Experts of a small language model.
Size: width 320, 28.1M parameters.
Experts: 40 experts in each of 11 layers, a softmax router.
Training: a variant of Muon for the experts, 3909 steps.
Below are experts of layer 6 (counted from 0) of a mixture-of-experts language model. Rows are named router (the router's row for the expert), up (a neuron's input weights, with its number) and show model dimensions 160-319. Each number is 128 + 24 x the weight over its row's rms, rounded and kept within 0 to 255.
After each expert's rows: "comes after" lists some tokens at least twice as common just before its tokens as in all text. This comes from a sample of Wikipedia text that the model never trained on. Tokens count by the router's weight.

# expert 20
router [102 114 151 127 144  94 145  74 136 110 120 164 106 104 107 116 146 127 190 137  65 183 145 103 133  91 160  96  84 140 144 117 152  99 133 106 140 104  88 123 157 135 138 143 111 119 132 132 137 134 122 183 173  94 122 123 163 144  96 165 112 148 191  92 141 154 116 149 142  97 147 113 145 145 114  89 119 141 133 129 120 161 138 111 124 127 140 158 107 135 110 150 120 139 108  95 141 170 106 137 140 125 178 128 174 123 126 130 155 133 103 156 123 143 169 136 179 134 105 108 116 114 140 166 113 113 123 137 110 115 164 143 115  97 101  85 151 132 160 116 119 143 145 121 151 156 127 105 114 140  99 115  89 122 134 131 151 143 155 142]
up0 [139 151 123  96 155 108 140 160  93 128 137  90  99 126 115 165 159  76 139 108 116 112 121 129 116 135 177 153  80 137 103 117 141 129 140 167 109 135 161 110 133 133 118  87  95 137 150 121 133 146 132 184 168  88 137 132 115 182 118 132 125 152 177 129 121 158 102  81 166 159 161 125 124  85 174 189 139 137 130 138  95  74 166 117 147 136 141 130 117 168 114 116 121 187 122 144 127 118 121 116 123 140 170 116 165 134  94 152 131 150  92 167  91 116 103 115 126 125  83  87 146 165 141 136 137 134 105 100 132 119  94 141 138 114 121 156 164 118 119 164 178 116 160 129 131 118 101 108 151 118 162 132 150 138 116 132 155 150 137 113]
up1 [ 93 122 124 105 105 131 122 111 104 150 165 131 161 171 114 160 154 135  91 118  88 102 150 130 128 152 152  93 108 100 135  89 130 115 113 147 133 159 144 138 147 150 121 115 108 153 114 136 127 140 140 141 136 193 162 126 140 150 120 144 108 134 116 123 142 111 152 187 190 135 119 117 131 131 108 107 125 136  88 134  96 176 175 117 102 134 133 182  94 121 148 157 183 137 122 122  91 112 122 144 151 123 106 109 124 123  74 138 104 104 132 160 139 153 100 141 121 161 126 122 155 135 142 141 129  91 119 134 147 146 154 149 100 132 153 139 125 149 161  83 169 124 136 100 135 160 114 107 125 135 119 124 140 149 142 119 118 147 117 144]
up2 [149 127 174 119 105 125 102  78 128 162 142 139 109 116 143 109 121  94 169 104 126 131 128 148 112 130 158 100 149 204 103 152 137 125 102  97 111 136  82 130 168 170  84 116 134 105  99 153 120 138 136 129 167 112 103 131 122 118 129 118 132 138 144 131 136 139 125 148 154 138  95 106 141 144 113  99 127 129 132 142 110 151 131 169 101 137 130  86 157 106 136 116 126  90 155 117  96 106 125 144 139 132 125 116 198 109 127 107 169 130  85 113 181 106 160 111 145 140 153 117 128 119 115 143 140 176 117 136 119 108 153 104 110 126 113 148 118 132 166 164 130 138 114  93 169 162 128 153 124 140 167 161 135 133 143 148 143 130 137 149]
up3 [136 132 101 123 117 110 124 147 121 110 134 116 104 120  89 146 146 126 125 142 190 117 155 113 102 148 149 147 167 179  73 140 109 126 150 144  64 132 114 145 142 116 170 101 163 106 120 131 125 139 136 131 147  97  50 157 120 159 163 112 122 154 145 155 114 105 127 128 124 152 152 140 109 156 136 145 157 120 104 133 127 133 115 120 141  78  92  72 137 135 160 139 134 152 130 161 114  99 114 133 110 141 100 112 146 100 122 154 135 144 131 110 133  63 138 167 113  97 117  80 117 144 142 115  95 155 141 126 129  96 129 126 143 109 151  66 171 130 128 172 136 139 147 152  90 140 159 103 176 104 121 143 134 121 148 173 158 130 117  99]
up4 [119 136 147 120 149 101 123 101 167 105  89 151 123  70 163 138 159 102 141 168 127 142 114 167 123 102 123 178 128 145 127 105 135  96 116 161 136 118 103 159 135  96 151 158 130 149  81 150 146 144 163 131 118 144 112 120 155 133  96  97  93 139 141 140 128 133 135 111 123 134 122 127 142 126 143 139 153 152 116 140 128 130 111 117 132 169 120 185 138 155 101 138  96  82 132 155 124 105 132 116 134 128  95 112 156 127 133 132 134 126 110 131 142 114 160 129 122 111 118 167 143 154 112 126 131 131 151 101 105 156 128 149 119  93 129 119 107 141 149 155 116 103 152 124 126 133 151 138 149 124 183 133 120 127 110  89 144 147 142 149]
up5 [145 168 116 134 133  79 116 103 114 137 122 174 153  98 106 142 117 130 111 166  62 123 182 110 113  85 111 170 145 132 116 181 216 140 116 142  99 125 122 153  89 108 132 124 146 116 111 121 120 141 148 170 153 139  95 149 122  79 139 142 128 167 153 119 117 139 125 127 118 163 157 124 112 159 135 127 131 141 116 121 147 117 158 122 128  95 133 122 125 112 122 132 166 103 142 114  82 146 127 148 129 129 102 139 154 127 149 193 121 102 164 137 160  86  95 118 175 191 159 114 115 125 122 111 139 137 111 155 115 144 127 131 119 116  88  85 136 110 154 190 122 131 144 172  69 145 110 117 133 156  97 135 134 156 115 127 167 151 135 116]
comes after: "- ", "| ", "201", "• ", "200", "Total "

# expert 9
router [121 144  87 112 137 140 116  98 126 153 144  85 142 120  90 115 152 105 128 107 148 115 115  94 161 122 127 142 107 126 121 142 132 109 133 138 121 111 113 121 168 155 139  84  98 111  79  88 134 177 165 112 162  80 101 161 110 136 110 112 130 145 130 148 118 120 135 134 130 162 125 144 116 146 172 130 135 145 136 138 128 125 145 151 130 132 137 165 139 130 126 137 150 157 145 102 134 134 126 111 137 110 119 143 158 141 101 170 152 106  60 155 136 116 141 121 111 152 114 150 105 130 113 159 117 107 140 121 130  97 161 132 117 108 115 125  91 113 129 133 110 178 166 127  99 133 120 132  88 151 133 166  90 169 114 129 123 154 155 167]
up0 [105 157 124  52 125 157 139  78 142 140 102 115 126 119 182 152 113 139 150 184 140 126 126 152 134 121 120  76 119 169  67 172 119 130 143 135 151 139 104 129  92 141 110 179 174 131 125 129 143 121 136 113 116 161 126 136 134  93 179 147 141 182 121 109 142  92 129  81 110 117  84  87 143 127 116 145 105  66 167 175 135 116 112 132 150 126 134  86  99 153 154  95 135  71 181 126  94 150 129 107 134 117 173 128 155 107  96 162 149  90 110 147 141 106 117 130 145 164  91 175 153 148 118 128  95  98 144  99 145 149 107 130 165 158 100 161 143 136 164 139 149 159 120 195 125  96 142 106 127 124 139 133  89 110 134 112  79 131 122 145]
up1 [127 144 115 109 107 122  96 117 148 134 130 120 131  98 131 110 130 150 124  97 109 141  94 123 125 112 167 100 130 160 142 142 141 124 144 166 138 134 151  78  85 139 137 121 113  93 113 108 189 190 144 130 119 115  94 120 123  67 170 129 162 109 143 128 128 121 142 132 133 124 151 134  89 178 145 120 129 140 164  97 199 117 140  69 113 166 134 103 140 166  85 137 137 132 135  80 136 112 106 110 138 131 151  96 143 160 151 119 138 119 113 137 113 152 151 119 169 149 117 102 151 162 145  95  94 127 130 144 147  77 161 151 111 102  94 126 117 116 150 110 158 172 108 120 103 147 116 149 125 116 126 155 119  99 129 121 105 125 113 133]
up2 [116 115 141 150 160 132 114 158 164 131 142 137 139 160 139 136 131 126 118 115 160 135 158  91 160 123 127 101 127 111 139 102 128 146  88 120 122 100 149 157 146 131 156 112 151 127 137 154 198 130 163 170 110 110 127 137 128 120 137 105  99 101 114 166 129  96 128 118 160 144 136 106 103 133 129 153 144 148 116 161 116 163 153 123 103 126 132 128 158 115  93 107 167 168  75 120  99 134 143 106 129 108 126 137  94  95  23 111  92 141 138 102 132  90 118 134 153 132 161 138  94 131 142 107 110  88 108 134 118 131 121 164 106 124 151  96 175 146 128 121 131 117 191 119 136 115 129  93 128 123 114  83 131 115 112 122 167 153 149 103]
up3 [ 97 140 121  75 157 191 120  71 122 105 141 150 149 103 108 150  99 119 154 126  70 107 124 152 120 119 132 154  78 137 146 153 153 131 161 133  99 147 114 145  88 156 102 130 157 143 117 132 134 136 113 115 120 134 149 109 159 146 108 112 137  91 127  74 146 135 131 117  99 153 156 113 147 143 125 105 111 125 121 166 115 106 107 144  56 150 106 125 119 117 143 129 163 142  84 109 148 123 101 119 102 134 139 127 141 121  93 105 118 120 115 116 110 120 149  61 157 157 128 145  76 134 101 137  88 134 135 106 123 125 116 140 139 127 182 133  96 131 116 158 133 118 121 117 133 108 120 148  93 152 137 170 153 102 139 122 118 107 151 125]
up4 [131 165 112 116 117 128 116 130 145 149 133 160 140 115 152 140 169 139 119 116 131 125 123 109 140 148 130 153  35 171 121 140 135 121 105 137 116 123 152 116 109 124 151 146 148 119 158 156 157 160 144 178  67 129  91 130 211 142  88 129 107 166 140 131 105 160 146 111 129 135  78 151 136  83 141 127 152 138 118 144 121 114 125 107 124 149 168 124 139  94 135 128 136 126  93 110 128 129 130 144  93  54 153 122 138 200 142 194 129 136 145 151 104 116 123 166 121 102 115 107  96 133 127 159 186 155  82 129  94 135 111 131 134 103 134 151 147 121 127 179 135  96 118 120 130 111 106 106 125 142 126 103 135  87 101 114  88 126 138 108]
up5 [144 120 125 107 133 127 118 142 131 163 138 141 124 131 123  83 120 100 128 148 199 124  84 146 110 130 120 123 129  96 135  86 155 112 168  83 145 149 152 161 119 129 118 127  98 127 125 119 164 161  54 140 165 101  83 159 160 100 164 111 147 117 129 150 134 126 164 110 181 171 140 151 127 157 141 155  85 151 147 141  97 146 117 117 127 220 150 132 121 113 143 161 160 139 129  90 127 136 135 134 145 163  91 127 130 130 119 109 143 109  89 116 132 115 148 154 172 109 145 109 106 115 112 109 121  93 150 111  64 128 114 166 122 141 107 127 161 114 119  77  95 141 156 192 111 104 171 142 140 139 115 166 116 115 145  82 115 129 133 148]
comes after: "| ", ", ", ". ", "- ", ": ", "\n\n"

# expert 39
router [129 129 135 117 140 133 153 127 123 122 119  97 133 134 126  87 117 147 123 120 147 144 144 122 164 137 125 131 122  91 142 134 132  94 150 115 149 137 104 131 196 124 153  88 133 117 107 100 131 143 106 118 164 128 109 103 173  83  93 116 161 160 155 111 129 143  94 134 139 151  92 155 137 154 140 123  91 144  91 124 148 136  97  52  92 157 119 128 149 147 105 112 135 151 176 135 137 114 110  87 132  93 161 149 140 155 164 145 139 134 109 136 135 185 155 100 120 157 110  69 102  95  90 130 162 106 138 202  97 108 137 178 106 105 107  83 109 124 139 137 121 166 120 132 106 152 132 149 120 147 121 158  99 116 125 125 108 151 138 156]
up0 [ 91 121 134 132 120 155 127 128 129  86 138 102 161 130 143  86 142 105 126  98 147 117  94  36 119 129 137 108 167 100 146 152 167 110 139 135 143  94 137 107 162  95 162 165 146 103 109 135 160 127 141 192 100 140  94 142 166 114 121 142 156 129 170 126 134 130  80 160 134 138 134 134 112 138 103  92  79 122 178 121 127  95 156 105 139 116 120 118 117 141 118 121 111  93 116 134 119 143 128 146 125 133 153 134 117 147 140 123  99 127 124 145 127 135 135 173 168 120 158 113  97 120 152 145 163 130  89 114 143 113 143 136 114 139 112  97  98 170 155 141 102 160 117 129 141 112 107 107 119 143 108 128 129  97  82 159  82 123  84 115]
up1 [141 108 135 135 129 110 131 142 105 116 140 114 163 121 111  84 146 136 145 120 142 156  65 142 129 114 124 122 131 122 124 112 131 116 117 195 129 133 127 142 130  97 126 133 127 139 120  81 112 145 132 129 144 125 100 147 137 147  69 163 130 139  91  98 148 139 121 110 149  65 122 116 133 116  89 134 134  96 125 129 145 121 162 153 151  78 130 100 129 137 139 123 146 141 154 125 127 118 125 125 145 140 103 127 156 102 134 135 125 126 138 123 152 131 164 145  60 130 116  98 156 134 117  99 162  93 105 118 146 135 141  95 107  95  97 136 119 158 119 140 152 169 102 151 127 162 149 178 154 134 139  78 145 126 140 154 111 130  97 151]
up2 [107 104  84 118 167 113 130 160  90 125 130 112  73 141 133 106 134 119 107 125 127 111 153 160 142 120 124 108  82 160 104  66 126 101  83  88  94 113 119 106 133 129 131 127 117 123  96 173 146 120 123 147 130 130 130  97 110 115 145 116 171 140 139 152 106 144 112  95 149  96 109 119 133 111 105 126 116 133 114 122  85 147 118 111 142 115 158 146 125 118  71 161 106 141 144 107 149 129 110 117 111 139 119 121 141 134 119 110 100 132 138 122 114 126 155 193 117 125 137 113 131 115 130 110  54 124 109 170 106  95 112 139 136 186 115 137 168  61 108 187 162 108 168 105 137 118 116 115 117  94 143  97 122  94 116 118 131 120 120 114]
up3 [147 126 205 147 118 131 119 148 131 148 138 111 163 142 174 104 161 114 161 122 119 123 108 150 139 132 132 146 131 137 127  78 136 102 108 116 113  85 108 115 159 106 141 148 130 146 122 122 103 135 117 130  90 125 154  94 170 115 104 146 120 140 127 103 127 100 166 103 113 119 151 105 147 117 123  98 128 140 115 135  97 162 108 119 108 118 115 148 125 148 140 145 124 110 121 105 140  90 142 110 109 155 160 142 108 131 137  89 152 115  89 125 148 129 131 122  77 131 113 111 112 113 127 133 141 109  64 103 111 123 136 114 110 120 112 131  99 104 115 125 145 127 118  73 133  98 134 117 137 132 129 125 129 105 148 154 143 119 110 127]
up4 [187 160 150 108 104 110 128 136  92 134 149 121 151 162  99 146 105 146 147 117 127 142  77  85 151 145 124 136 118 100 139  96 177  91 123 129 106 122  98 146 116 147 133 115 123 141 165 145 135 139 100 175 121 106 112 175 116  90 126  78 116 128 147 143 180 195 138 104 113  87 128 107 148 133 158 120 133 156 138  98 141 169  93 158 100 200 109 120 181 111 128 122 149 115 137 102 107  98 110 129 120 112 148 141  97 152 131 141 101 142 135 135 136 139 125 112  83 170 183 129 148 104 179 140  89 113 111  75 121 103 106 130 103 128 100 123 111 165 142 169 113 115 108 109 123 108 124  92 109 130 110 101 130 146 114 126 132 133 109 115]
up5 [126 123 127 128 121 128 131 132  85 132 146 160 153 121 135 127 131 125 102 101 114 129 174 148 146 102 134 105 101 107  97 165 136 121 124 157 178 131 125 161 136 165 136 123 140 160 120  52 130 149 113  86 117 153 108 154 107 164 136 105 116 173 127 163 130 172  96 125 137 133 113  90 148 159 140 134 121  91 129  96 132 148 151  80 103 140 142 132 165 114 177 106 139  83 131 110 143 170 153 105  98 180 137  97 175 150 142 163 107 125 158 111 139 126  73 117 164 142  92 116 114 138 122 165  96 171  95 162 122 141 129 129 143 120  89 138 114 121 150 156 130 172  90 123 130 178 152  97 133 117  90 125  98 114  83 164 153 131 146 133]
comes after: "of ", "in ", "'", ". ", "to ", "for "

# expert 12
router [128 139  81 137 143 110  98 121  88 159 113 154 116 107 125  99 161 125 130  95 140 119 167  86 152 148 167 145  96 128  95 158  93  94 153 118 134 124 153  98 154 150 130 125 106 120  78 113 142 132  71 131 130 113 103 116 125  99  97 114 143 149 163  90 154 134  90 124 109 115 120 161 119 134 123 130 156 130 190 137 135 154 146  84 138 162 131 108 126 144 115 126  92 138 114  83 151 136 122 110 120 116 123 178 147 124 135 158 122 139 106 136 133 136 175 120 115 131 135 108 102 159 118 143 124 176 191 197  99 125 103 143 125 130  72 147 122 107 157 138 104 132 153 124 107 135 124 166 110 131 152 145  63 120 141 153 138 131 128 127]
up0 [135 159  91 127  90 134 158  84 132 157  73 137 115 126 113 158 121 125 131 131 180 114 114 129 152 130 131 141 129 144  80 176  99  95 135  63 113 110 114 138 103 116 140 134  83 146  98 116 131 124 146  70 158 116 124 150 184 117 107 123 130 114 143  90 103 128 131 161 119  91 125  70 115 117 111 116 106 116  91 141 114 113 106 131 106 143 106 142 157 120 147 167 167 112 168 105 138 159 136 116  92 120 164 141 116 143 133 100 141 108 133 135 143 130 133 143  90 132 105 152 125 170 119 118 120 177 168 121 110 117 107 120 126  98 135 195 126 163  86 155 141 127 111 143 130 141 115 138 124 157 127 137 156 137 130  90 159 124 176 115]
up1 [148 123  85  78 128 114 130 122 127 176 155  98 137 106 140 147 134 119 106 130 147 120 138 103 153 123 141 121 121 101 105 119 117  92 164 106 128 124 123 114 145 117 118 138 116 125 148 135 196 129  98  98 139 101 104 133 177 176 163 125 163 132 107  80  81 152 140 132 174 111 102 120 146 113 131 121  82 181 107 155 139 157 169 105 134 124 124 125 143 120 142 112 142  98 106 118  97 107 120 100 100 134 134 101 151 168 121 118 149 114  85 161  63  66 152 128 113 159 111 155 142  98 120 120 122 137 132 144  84 124 157  91 142  87 137 156 129 116 123 118 143 133 119 105 133 117 149 106  69 125 125 127 106 151 105 155 100 116 143 148]
up2 [119 106 139 108 136 144 154 133 129 106 102 113 150 154 101 144 105 170  91 125 122 111 147 154  97 130 131 147 141 121 134  67 163 123 132 129 114 129 102 129 139 119 127 111 170 116 146 107 130 115 137 155 106 148  92 119 149 148 115 125 151 121 139  97 121  58 100 123  96 159 124 140 162 149 109 115  77 129 108 118 105 130 167 144  82 122 123 137 173 155  95 141 112 166 124 111 106 132 127 166 151 116  95 121 113 120 136 156 139 149 121 100 128 161 138 151 171 126 133 149 131 133 124 115 100 126 115  78 135 117 109 106 141  85 116  77  84 137 183 113 145 131 143  94 135 144 117 126 165 139 130  73 203 145 116 144 154 113  93 120]
up3 [171 134 135 126 119 123 108 173 110 104 148 158 110 116  90  93 160 184 128  88 125 144 108 124  83 144 134 145 115 120 132 115 154  95 108 105 101 117 118 105 118 139 102 100 152 116  82 151 124 113 109 108 143 147 128 125 112 110 108  99 138 131  99 146 134 157 155 134 130 153 150 127 102 149 112 147 169 140 114 115 135 188 143 165 153 142 178 130 112 136 118 132 126 119 156 108 126 117 146 110 121  83  96 147 171 101 127 130 109 117 151 102 152 116 120 125 142  95 107 151 126 122 131 103 127 162 116 139 126 138  92 137  96 144 122 130 121  83  96 142 122 155 132 107 135 120  83 113 167 123 110 157  94  88 146  95 124 111 110 143]
up4 [110 102 141 150 118 115  96 137 159 136 162  79  97 104 143  86 108 121 128 174 145 139 139 145 131 144 150 148 127 114 148 126 132  94 101 120 123 103 171  84 135 121 153 121 134 143 148  86 132 133 136 117 129  97  90 118 132  87 191 116 101 119 117 118  82 109 151 122 102 147 111 134 115 152 165 124  77  86  90 139 153  93 154  89 150  91 114 138  99 120 135  86 122 175 152 115 119 148 143 141 128  96 151 110 123 112 128 100  98  86 115 147 133 122 119 121  97 163 104  93 168  85 103 180 122 133 140 149 125 175 120 149 122  99  97 121 129 134 135 135 122 128 177 110 113  94 114 144  79 180 148 119 119 111 107 100 122 129 178 134]
up5 [138 131 107 114 120 109 153 137 120 126 125 157 164 130 126 141 145 154 155 102 165 124  90 129 134 100  86 142 103 153 143 112 124 130 138 103 157 164  88 114 184 133 160  95 142  83 131  97 149 151 140 147  96 103  56 162 141  80 103 103 126 133 123 141  84 101 163  97 136 138 142  97 142 118 124 101 135 133 116 165 123 130 112 145 161 143 133 141 113 131 140 134 128 129  86  95 106 120 113 132 131 136  90 170  91 125  85 149  78 109 139  81 126 113 121 187 167 127 131 148 158 127 138 114 144 184  99 159  80 130 126 113  93 150 134  80 153 139 162 122 143  98 154 138 136 111  97  81 133 157 120 131 144 112 156 123 159 108 126 155]
comes after: ", ", "is ", "was ", "as ", "and ", "It "

# expert 15
router [107 153 122  69 164 109 142  98 117 157 100 149 113 108 124 105 155 168 168 139 100 156 139 137 131 109 147 132 138 122 148 139 142 148 137 118 126  80 143 106 129 141 155  90 152 111 134 140 170 144 160 115 131 100 130  77 115 111 113 102 139 173 138 114 147 109 119 184 144 136 100 118 107 149 180 126 113 168 116 169 134 105 138 130 124 131 162 106 138 147 119 135 129 173 161 118 132 141 112 112 135 107 141 152 151 122  51 133 138 113  93 117 115  89  94 120 150 160 138 111 114 113  75 105 144 104 165 140 122 142 116 148 100 104 129  73 113  49 108 208 130 125 174 159 127 136  90 134  98 120 149 160 135 141 102  96 150 158 139 140]
up0 [131 198 172 114 135  90 158 130 118 205 135 130 125 128 107 107 104 172 155 124 153  91  81 131 153 133 159 127 128 111 133 147 155 158 110 126 133 105 174 155  87 120  95 129 125 128 111 104 163 135 142 138 153 148 126  84 139 149 137 162 143 173 151 115 148 113 143 121 103 140 141 127 133 101 143 136 132 144  94 125  98 132 129 136 141 122 138 144 135 120 136 104 145 188 143 109 154 148 134 127  96 124 134 106 140 117 137 117 109 131 113 114 108  92 116 109 125 114 151 141 125 103 115 124 115 125 144 105 142 128 131 129 136 113 137  90  78 110 171 140 178 127 119 146 146 127 134  90 106 142 113 157 137 117 139  82 151 162 181 149]
up1 [121 137 118  92 174 104 166 128 140 142 198 177 145 113  96 104 205 129 103  82 122 126 139 111 120 100 101 150 136 110 130 115 140 112 138 117 125 191 133 133 161 153 141 152 148 138 148 127 128 109 138 127 173  99 100  97 145 121 157 137 139 129 144 113 120 144 137 147 102 117 145  94  92 152 179 151 105 127 113 144 103 154  99 145  72 145 136 119 143 177 140 110 167 123 152 132 126 120 130 153 148 122 122 160 136 141 182 130 117 116 167 142 122 143 128 136 128 134  69 136  89 106 105 143 124 123 133 132 152 111 110 130 147 121 172 132 124 125 118 127 129 138 120 106  96 139  85 148 126 109 127 165  74 117 154 150 136  78 154 106]
up2 [130 113  85 120  78 121  92 142 128 132 168  82 119 154 140 138 168  84 117 120 145  94 122 156 102 147 124  95 126 129 114 106  94 123 119  95 166  76  71 170 141 147 110 105 138 112 133 149 160 135 151  78 138 140 112 134 112 123 133 145 123 134 119 141 111 108 164 100 107 141 178 108 120 139  69 129 142 150  99 133 129  97 112 125 110  98 143 171 136 100 126 153 132 152 113  66 151 124 146 126 131 108 111 166 157 127 112 136 111 109 139 120 124 172 150  75 160 146  75 133 110 130 151 123  68 106  51 119 119 140 134 115 138 170  99 127 162 116 144 113 103 167  94 107 103 115 118 136 117 171 143 115 142 119 102 105 119  86  53 136]
up3 [ 92 135 139  60 108 107 118 130 159  91 125 105 167 118 124  89 145 122 157 145 132 116 148 122 108 140  94 136  70 111 160 101  74 115 111 128 132 121 141  98 184 118 127 118 132 126 141 134 133 130 172 134 177 147 148 146 107 114 106 133 149 132 142 109  89 140 139 175 192 126 144 117 144 129  94 118 122 163 142 116  99 101 166 125 126  95 195 146 116 101 109 163 103 154  99 148 157 149 121 125 107 132 146 141  89 160  93 123 141 171 132 142 145 113  90 123 144 113  89 101 148 107 135  93 105 112 123 134 131 126 161 151 141 131 130 149  73 142 125  88 108 124 145 137 118 125 135 102 127 137 150 142 135  73 100 142 167 145 130 117]
up4 [142 143 148 109 143 116 142  91 179 144 148  88 128 188 145  90 120 163 158  96 120  93 142  76 168 108 123 165 127 115 125 142 128 150 132 116 135 105 112 121 126 149 122 162 141 101 113 159 131 139 176 176 130 115 152 133  92  97 124  75 106 108 128 131 119 185 140 148 101 129 152 142 122 178 179 145 141 132 152 136 128 102 173 125  79 134 136 142 105 148 125 164 162 162 104 118 138 158 145 140 152 127 135 117 128 160 153 149 135 143 142 129 142 148 175 109 109 129 160 104 149  98 113 140 143 162 134 118 131 143 141 145 149 132  83 147  86  66 142 122  86 144 124 136 119 119 121 118 128 137 152 116 118 171 120 101 123 131 137 138]
up5 [127 108 126  97 164 173 132 108 151 168 160 132  82 109 139 124 155 125 163 125 169 115 143 137 120 158  97 128  99  98 168 125 139 148 125 116 103  95  87 166 100 110 172 138 154 134  82 133 140 137 154 118 136 120 107 137 173 182 145 106 176 126 125 176 113  94 154 133 173 143  89 121 111 123 113 155 115 119 100 150 108 120 174 135 131 107 153 136 133 121 145 115 107 150 190  94 144 112  99 148  67 101 123 119 165 135 126 138 123 146 107 139 118 127 121 121 156 137 126 139 106 129 125 105  88 140 125 133  81 171 179 138  73  64 151 112 132 126 136 119 123 140 176 150 130 130 130 126 125 144 119 117  88  96 140 128 149 124 151  83]
comes after: "the ", "a ", "The ", ": ", "s ", "; "

# expert 35
router [ 94 158 130  59 127  91 128 120 112 199 133 139 120  77 105 108 124 168 139 109 134 151 167  77 147 103 134 127 106 114 168  86 153 101 158 140 156 104  92 111 130 120 143 114 149 105 102 139 157 142 122 125 121  63 120  92 162  77 115 102 148 183 118 121 120 106 159 148 142 149 124 142  90 166 139 124 154 165  97 127 153 134 141  97 106 154 127 129 137 133 118 159 111 139 143 149 138 125 135 120 123  89 121 177 146 137  66 172 130 114 106 115 111 111 117 109 162 153 125  62 131  84 101 183 143 133 161 146  89 105 134 207  90  96 138  90 143  84 120 174 115 139 129 136 104 140  92 144 122 147 119 114  93 120 131 135 134 133 158 132]
up0 [ 94 129 147 140 165 101 140 128  85 157  85 120 122 137 113 114 119 119 130 107  86 139 160 116 138 106 110 187 143 141 112 165 134 129 139 114 126 133 104 146 157 140 167 102 176 159  86  97 152 153 124 148 100 173 158 114  97 140 109 144 158 118 118 106 133 132 128 162 169 134 116 124 153 154 180 104 106 139 117 103 144  78 156 149 115 152  94 123 109 123 149 129  80 144  82 143 114 105 152 113 124 113 106 115 109 133 150 155 125 164 118 132 115 145 149 124 163 127 145 164 134 165 167 107 160 153 153 122  95 117 172 145 149 115 171 110 130 102 142 120 124 145 104 130 134 118 124 116 100 140 113 108 120 134 138  99 166 123 175 163]
up1 [130 126 120 177 125 108 107 147  91  84  93 111 100 140 158 141 109 141 124 124 105 107 173 151 142 171 124 134 138 147 138 150 162 131 103  82 114 175 192 145  92 125 113  53  68 153 126 115 136 104 108 115 127 128 146 130 136 141 130 131 139  96 144 116 129 115 104  95 108 105 148 134 138  93 100 112 146 169 133 121 124 151 157 110 128  83 149 185  66 123 130  46 152 150 117 113 135 123 113 148 109 154  80 104 151 138  99 132 132 121 173 132 135 128 125 104  70 118 120 169 129 113 164 144 156 176  71 115 139  98 114 135 137 139 117 135 112 128  88  91 123 126 116 127 166 133 139 151 101 128 155 113 144 113 155 114 175 113 119 118]
up2 [123 105 129 142 133 124 116 117 134 134 169 111 174  69  96 104 114 136  97 166 132  89 183  93  77 146 124 123 129 132 116 135 128 133 115 104 130 129 128 113 109 112 149 138 112 111 133 118 113 116 124 100 120 138 121 156  82 126 129 164 118 129 127 127 103 115 110 102 171 168 116 155 104 141 119 108 124 142 129 143 151 119 171 117 138 133 107 128 111 143  89 139 132 155 161 155 113 142 137 192 120 163 102 142 133  66 143 170 129 137 132 132 149 110 104 174 137 165  99 104 108 134 168 157 140 137  97 111 119 115 102 122  36 162 130 133  94 114 123 115 100 139 114 125 115 128 140 118 122 139 147 132  97 115 131 111 114 142 135 170]
up3 [151 122 124 122  95 108 132 156 118 139 131 148 108 174 109 133 114 101 143 120 116  94 126 163 134 140 108 130 197 143 107 142 144 145 110 136 178 120  33  69  73 129 122 126 127 132  96 122 140 138 106 117 192 100 127 106  72 134 147  68 110 157 114 129 118 129 132 129 133 181 153 112 142 152 139 165 167 150 105 121 132 154 148 119 127 148 160 127 143 139 163 129 168 116 130 136  90  96 143 138 119 151 114 193 138  99 139 152 119 124 122 118 127 116 140  75 128  93  80 105 146 109 117 111 156 158 148 143 109 110 118 105 156 118 141 119 120 125 129 182 108 142 132 115  70 156 102 121 139 134 153 114 142 154 146 132 107 112 108 140]
up4 [138 134 105 128 111 101 139 104 125 126 129 145 100 141 154 119 119 136 114 114 150 160  83  93 128 100  99 148 148 141  93 158 111 147 160 143 140  90 139 148 152 137 113 133 102 101 118 132 136 130 106 105 162 114 128 146 163 107 158 101 159  96 118 170 156 123 165  85 136 164 164  95 124  94 150 131 120 140 132 107 102  99  80 136 121 148 133 165  92 110 123 145 130 182 123 127 135 160 101 124 103 134 127 170 123 119 162 151 134 118 121 135 118 124 111 120 168 158 106 140 124 115 172 126  83 110 145 102 108 166 156 129 151 167  95 149 107  84  75 118 126 100 164 142 163 155  82  87 145 115 114 144 125 109 150 102  92 101 102 118]
up5 [158 138  97 140 102  97 121 140 141 115 101 138 170 142  95 133 131 158 162 146 128 119  98  83 121  80 122 169 101 133 151 149 144 108 147 149 124 170 116  98 124 106 130 151  85 133 137 102 146 141  90 134  93  89 135 136 130 133 110  81 106 124 114  92 134 150 161 157  90 147 132 128 118 146 145 163  98 141 148 142 134 125 163 138 104 142 111  97 122 128 136 143 151 124 126 160  84 113 104 134 123  87 141 102 123 101 109 164 136 116 102 120 188 146 165 147 119 140 141 154 118 170  83 107 137 132 126 127 155 134 139 133 106 113  70 109 165 116 201 112 107 110 158 148 186 152 148 135 111 121 150 125 138 102 142 150 149 142 106 134]
comes after: "the ", "a ", "s ", "The ", "his ", "of "